Experts of a small language model: 64 squared ReGLU neurons an expert, 3212 steps.
Below are experts of layer 3 (counted from 0) of a mixture-of-experts language model. Rows are named router (the router's row for the expert) and show model dimensions 0-191. Each number is 50 + 10 x the weight over its row's rms, rounded and kept within 0 to 99.
After each expert's rows: "mostly gets" lists some tokens that are sent to it at least half of the time. This comes from a sample of Wikipedia text that the model never trained on.

# expert 33
router:63 63 50 44 41 50 48 48 54 56 57 38 58 45 57 54 59 51 66 56 43 73 32 55 62 40 41 48 45 61 44 43 48 52 50 75 48 50 54 36 46 53 68 43 35 44 37 32 59 59 44 29 41 57 45 47 63 61 46 47 47 51 33 58 45 39 51 60 44 50 56 38 29 58 38 42 59 65 57 63 47 51 49 64 45 37 42 33 61 55 46 52 64 58 44 57 52 51 38 40 62 48 70 40 59 57 44 50 38 61 36 62 32 37 56 61 34 54 40 33 66 46 48 61 52 47 52 50 56 64 46 29 37 45 58 43 69 70 51 65 55 48 40 45 60 52 60 45 49 40 31 43 62 47 64 61 59 66 62 59 45 37 47 57 53 55 46 34 44 47 34 62 56 37 61 60 33 47 47 60 40 43 41 64 53 66 52 64 48 54 57 50
mostly gets: " was", " is", " also", " are", " were", " has"

# expert 32
router:61 54 48 44 31 58 60 54 56 70 48 63 50 30 44 52 52 61 32 62 54 34 40 58 57 54 42 52 50 47 65 34 31 44 30 65 56 51 40 49 52 43 51 47 60 52 33 45 50 46 57 50 53 62 56 47 39 45 56 37 34 40 55 49 48 45 54 39 51 43 58 54 22 50 26 44 48 37 40 58 57 41 61 31 50 55 70 38 31 52 43 61 51 64 45 52 63 60 39 52 55 48 42 56 36 60 58 43 50 37 61 47 33 44 61 33 37 51 50 44 56 36 55 56 56 37 60 66 57 56 66 54 66 63 59 43 47 50 67 47 56 54 65 63 71 42 47 47 51 52 51 52 48 55 36 39 31 33 61 49 36 46 54 35 49 50 53 36 42 42 63 34 36 55 37 47 46 55 58 43 41 58 40 50 53 51 49 34 57 51 35 64
mostly gets: ".", "al", " mm", "st", " sq", " Al"

# expert 22
router:63 38 30 53 67 36 46 48 62 44 50 47 54 56 44 61 62 63 41 50 60 51 37 63 42 54 46 61 53 52 63 47 50 45 41 42 43 46 44 44 56 62 34 50 28 42 31 48 66 60 48 50 43 53 37 62 62 45 52 43 50 39 38 57 57 31 61 47 67 41 44 61 29 54 61 47 69 63 41 56 44 62 45 45 50 36 40 34 45 56 66 63 38 58 40 38 43 56 36 43 41 57 50 56 61 54 42 37 38 44 47 56 56 57 42 34 44 40 64 64 58 38 40 42 77 35 61 37 58 54 58 54 42 44 57 44 43 80 47 49 55 48 38 62 42 48 51 55 37 41 55 47 53 58 56 50 58 61 32 48 46 46 53 60 41 42 61 61 34 40 55 53 46 48 53 57 66 68 48 42 53 48 36 37 67 36 58 34 53 63 58 51
mostly gets: " the", " The", " a", "The", " his", " an"

# expert 26
router:56 68 69 49 52 49 61 41 37 52 49 57 41 62 75 39 53 45 62 53 46 69 58 44 43 35 47 50 35 55 37 59 57 57 53 53 47 53 54 31 55 29 36 57 51 34 47 53 70 54 53 50 35 53 55 40 54 47 45 58 52 43 30 56 53 51 43 67 56 53 60 65 52 49 51 53 51 64 44 58 41 49 50 48 59 42 62 54 65 62 50 56 48 37 38 61 63 65 50 49 51 48 45 42 53 45 70 64 52 49 27 55 46 45 59 52 50 41 40 46 63 65 53 41 47 41 52 36 53 48 67 29 47 56 46 35 57 40 49 44 43 56 58 48 42 62 45 68 68 49 64 17 60 37 49 69 43 30 38 43 45 46 55 67 50 61 46 53 54 24 39 58 56 40 57 39 44 48 59 53 54 71 41 51 49 55 63 46 59 61 40 45
mostly gets: " part", " an", " new", " un", " well", " government"

# expert 5
router:45 44 43 46 41 56 33 59 59 47 60 56 70 37 48 42 46 72 61 46 62 44 45 49 59 47 32 58 62 66 44 35 48 40 37 46 54 53 59 41 35 40 48 60 40 51 57 35 63 41 41 33 52 42 45 41 56 60 36 34 55 66 36 33 44 44 51 49 59 43 58 34 29 64 31 39 59 54 46 62 57 51 50 40 39 46 44 42 36 39 43 52 43 50 55 52 54 49 62 36 42 57 37 41 51 61 55 49 60 33 62 55 43 48 61 40 49 67 48 55 44 42 57 60 48 58 41 53 34 36 33 59 65 37 47 57 39 74 47 43 58 49 67 61 59 46 59 31 41 37 36 61 46 44 56 42 53 46 36 53 54 36 43 40 67 48 52 43 41 58 62 66 47 56 43 60 51 47 29 48 40 42 37 68 59 49 37 46 38 59 54 60
mostly gets: "9", "0", "8", "7", "6", "5"

# expert 20
router:45 34 54 57 51 42 55 46 56 69 42 53 55 55 32 57 49 55 60 54 58 49 43 56 48 63 40 49 67 40 57 69 34 45 37 33 55 47 55 55 49 55 59 45 46 65 45 49 43 44 47 50 57 32 64 50 45 58 59 55 51 61 30 40 45 57 51 42 46 57 32 49 24 47 28 52 50 39 53 44 55 32 46 36 41 46 42 36 55 41 51 45 40 62 47 48 66 47 53 37 76 41 54 33 65 41 59 68 53 62 64 53 71 56 51 47 60 39 51 52 58 34 48 54 54 63 58 47 62 28 48 57 43 43 53 63 35 47 73 66 25 42 45 37 58 50 42 54 40 56 30 49 54 46 45 40 49 57 38 54 51 67 43 51 61 59 65 46 53 60 57 41 44 39 38 59 64 40 61 43 40 35 53 61 41 42 45 43 40 37 51 54
mostly gets: ");", " |", ";", "|", "\".", ".\""

# expert 29
router:55 43 52 35 42 36 64 55 52 44 65 47 44 50 28 55 62 49 34 47 55 45 57 36 50 50 55 59 37 44 38 45 48 59 45 56 56 64 32 36 45 57 35 48 60 56 47 43 42 34 42 45 46 64 40 51 45 41 43 59 51 42 65 34 61 51 42 66 53 58 19 47 44 36 42 61 49 63 60 47 44 64 53 37 46 55 61 63 56 57 42 41 56 41 55 51 46 67 60 56 75 52 32 62 43 55 46 48 35 51 41 51 46 48 53 54 55 41 28 60 50 53 60 49 61 62 58 53 43 63 52 62 45 67 38 45 49 39 40 48 33 46 43 45 34 58 52 32 43 50 52 55 63 56 39 57 63 40 48 30 65 58 58 63 46 49 11 65 59 45 46 38 57 58 49 50 40 59 65 43 53 59 44 36 48 53 49 51 45 38 42 37
mostly gets: "%", " Gold", " Siege", " Ga", " Har", " Cat"

# expert 15
router:66 57 60 51 41 69 67 61 69 57 33 58 49 29 53 47 50 40 45 57 52 35 50 50 55 43 61 50 54 60 50 50 52 60 56 45 55 50 48 30 39 55 57 61 37 55 61 45 50 70 63 56 39 51 36 55 41 67 59 47 23 50 53 52 37 48 31 39 52 68 67 60 61 30 34 44 37 47 47 52 63 54 54 34 46 57 47 41 55 64 55 52 51 49 59 49 54 49 42 44 52 40 36 52 45 50 51 45 50 40 44 55 56 45 51 52 41 47 36 31 57 57 34 53 49 41 29 60 41 59 69 42 39 51 72 55 48 48 49 45 52 46 60 43 57 62 55 66 64 60 36 34 30 47 36 56 45 53 63 47 62 36 63 36 48 52 57 54 54 53 57 59 50 67 53 62 51 53 57 56 54 37 59 36 49 53 60 59 53 76 31 35
mostly gets: " time", " Dr", " down", " man", " single", " out"

# expert 4
router:49 50 56 48 45 59 35 58 49 60 53 51 37 64 52 50 59 56 41 42 49 44 63 58 53 72 49 44 55 33 47 54 61 53 51 45 50 53 31 29 57 43 55 59 50 43 42 49 64 31 75 59 59 41 49 51 36 66 34 41 51 47 50 36 54 45 47 48 40 33 54 49 59 67 44 56 79 57 64 47 73 54 54 57 33 59 36 68 27 39 62 41 69 60 56 51 67 30 60 71 53 50 52 58 61 48 42 48 46 44 50 32 41 59 48 31 50 67 46 43 38 51 50 64 48 60 47 45 44 44 66 48 57 47 39 59 65 64 43 48 36 39 34 60 43 47 50 35 61 35 64 41 58 47 68 57 46 62 47 48 48 48 39 50 59 48 46 64 56 59 58 64 51 59 54 46 58 50 50 44 44 56 54 37 55 43 52 37 43 55 66 51
mostly gets: "born", " born", "1", "2", "3", "4"

# expert 21
router:41 60 63 50 84 42 59 51 55 53 52 48 68 48 57 65 45 62 45 50 59 44 45 42 35 49 49 58 67 66 55 64 56 55 29 51 32 54 37 55 43 43 41 52 51 42 52 55 57 66 52 48 30 49 41 56 69 47 38 40 45 41 30 55 52 40 56 60 54 30 43 52 52 64 51 45 66 64 51 58 42 67 46 62 45 42 46 47 46 48 59 53 45 41 53 50 50 58 57 50 49 46 42 46 58 35 48 56 40 57 22 48 62 43 41 37 51 52 60 50 64 49 44 35 67 34 45 41 58 49 58 53 58 52 56 40 63 72 54 40 70 40 37 58 45 53 36 57 37 52 63 35 59 41 48 52 55 50 32 33 51 35 48 68 35 72 53 71 38 51 33 43 59 42 51 43 55 52 51 53 59 56 41 50 54 38 59 38 48 57 53 58
mostly gets: " the", " The", "The", " his", " an", " its"

# expert 19
router:50 33 44 60 43 57 52 37 57 61 47 36 42 53 35 54 49 55 28 45 56 58 39 63 49 48 51 57 59 61 42 53 50 40 56 42 42 39 39 62 53 47 62 51 46 60 57 55 57 40 55 71 44 23 65 57 45 59 39 49 57 66 43 41 70 51 42 52 56 46 61 41 41 43 26 54 48 52 64 32 62 60 46 63 54 45 52 56 57 54 50 46 41 66 42 43 47 47 44 47 54 43 65 52 69 49 63 47 43 65 65 52 61 51 53 38 44 44 52 58 37 54 38 51 73 62 56 50 57 49 38 46 54 59 57 57 68 53 55 76 36 49 30 60 60 43 54 55 54 35 35 64 55 52 49 52 35 68 16 45 33 65 38 50 60 42 52 40 54 41 43 54 65 39 45 47 59 39 42 43 49 53 41 50 34 52 59 48 53 51 48 67
mostly gets: " —", " Re", " Mar", " Me", " August", " June"

# expert 34
router:43 35 37 45 48 46 55 44 62 52 51 51 60 42 42 42 72 56 42 41 48 57 42 52 48 53 29 39 68 67 39 46 38 42 45 49 47 61 66 42 41 27 68 61 49 53 49 38 70 33 45 47 68 37 40 55 45 57 41 54 52 51 46 35 36 48 49 61 45 49 21 42 35 68 38 51 69 60 65 50 71 58 80 55 63 46 50 40 42 52 46 46 58 63 37 49 61 32 62 46 43 42 42 52 44 67 53 43 61 42 52 46 60 54 53 36 55 53 54 51 50 54 43 47 54 66 51 47 50 29 48 61 61 71 43 65 36 72 41 51 38 40 54 58 50 57 62 43 46 42 58 51 57 33 37 51 36 55 46 50 50 48 47 55 58 51 45 44 54 48 56 47 52 60 38 58 53 55 49 44 47 44 40 55 60 53 44 39 38 60 53 71
mostly gets: "9", "0", "7", "6", "8", ";"

# expert 43
router:41 64 37 53 57 62 40 54 51 49 58 54 31 40 40 34 39 41 49 60 46 52 45 46 32 54 55 37 50 60 59 54 65 37 56 39 57 48 47 59 56 56 53 37 42 35 37 62 60 43 43 40 37 46 57 58 50 30 50 47 43 61 36 52 53 34 43 43 45 45 53 34 49 57 26 34 55 66 36 65 48 27 46 67 55 42 36 45 53 43 72 58 38 62 35 50 31 57 44 38 40 43 54 67 56 55 42 40 28 64 69 45 58 49 43 32 41 41 64 63 57 56 40 47 46 46 42 33 55 62 34 63 40 48 58 44 33 47 42 54 54 59 46 40 56 54 64 57 44 23 56 61 38 51 50 49 60 56 40 48 51 42 55 52 48 49 61 51 36 44 56 65 53 43 40 57 60 41 56 41 33 57 48 52 50 45 40 43 38 44 50 36
mostly gets: " he", " He", " it", " It", " I", "′"

# expert 40
router:37 67 56 49 50 55 38 49 41 57 65 40 53 41 44 49 52 36 29 56 61 55 49 71 58 39 46 36 43 42 56 47 49 64 48 43 57 41 62 56 54 61 58 47 44 61 72 46 50 62 39 57 53 50 53 41 42 62 58 48 43 57 47 61 43 36 66 38 46 64 60 57 27 48 56 38 43 43 56 68 39 54 33 41 48 40 48 48 42 56 67 54 43 44 42 32 40 36 47 35 49 61 51 43 46 30 50 48 49 57 61 56 40 49 37 52 64 60 57 73 55 38 47 63 45 49 39 50 35 46 34 67 60 38 51 54 65 48 65 50 61 57 30 38 55 33 53 51 36 49 38 67 32 49 61 40 62 43 59 54 47 51 32 49 58 40 55 43 35 33 59 53 33 56 53 44 67 48 45 46 47 61 58 64 45 37 63 59 61 36 37 41
mostly gets: " and", " or", " from", " as", " with", " in"

# expert 39
router:60 68 38 47 49 61 51 34 66 48 41 52 47 39 56 46 55 46 58 35 38 53 49 46 29 45 33 41 42 60 53 37 43 48 42 60 33 49 68 58 30 31 51 51 42 52 40 48 75 56 46 36 59 60 47 54 45 49 41 40 59 68 48 59 44 50 65 55 40 42 36 46 28 63 31 43 70 52 64 62 63 30 59 52 65 34 44 37 42 43 56 52 46 55 53 42 57 49 46 46 49 40 57 35 35 57 72 52 51 38 49 55 59 40 45 32 55 69 50 41 62 50 48 47 37 48 45 35 39 45 41 52 54 51 49 60 44 40 37 64 62 42 46 52 56 50 50 42 55 38 39 48 42 37 62 45 45 60 59 48 51 42 43 38 65 32 53 42 36 50 55 62 47 58 45 53 31 34 45 75 39 45 50 58 46 49 56 61 38 59 42 53
mostly gets: "\".", "\",", ",", ".\"", " when", " century"

# expert 35
router:44 52 36 50 48 61 44 39 53 52 52 38 52 67 53 34 64 46 48 53 44 55 37 55 42 55 44 44 54 59 41 40 45 39 69 59 47 41 59 58 48 39 71 54 42 52 31 58 45 33 67 65 23 44 55 34 48 53 57 45 36 58 50 62 46 50 52 44 40 44 45 41 40 34 29 26 53 38 55 51 57 49 67 35 51 41 46 45 67 67 63 53 54 66 39 50 41 50 42 51 45 57 34 65 39 47 36 41 57 55 55 64 61 46 32 45 63 46 54 49 47 42 46 53 44 59 53 69 58 41 37 61 62 41 59 63 40 59 45 72 19 57 50 45 70 45 66 49 55 52 57 47 59 52 39 41 40 56 36 51 62 47 47 43 47 44 60 43 43 54 50 45 37 50 40 54 59 54 60 33 42 56 48 64 64 43 48 41 41 44 69 54
mostly gets: "---|---|---|---|", " ±%", " Goals", " |", " —", "present"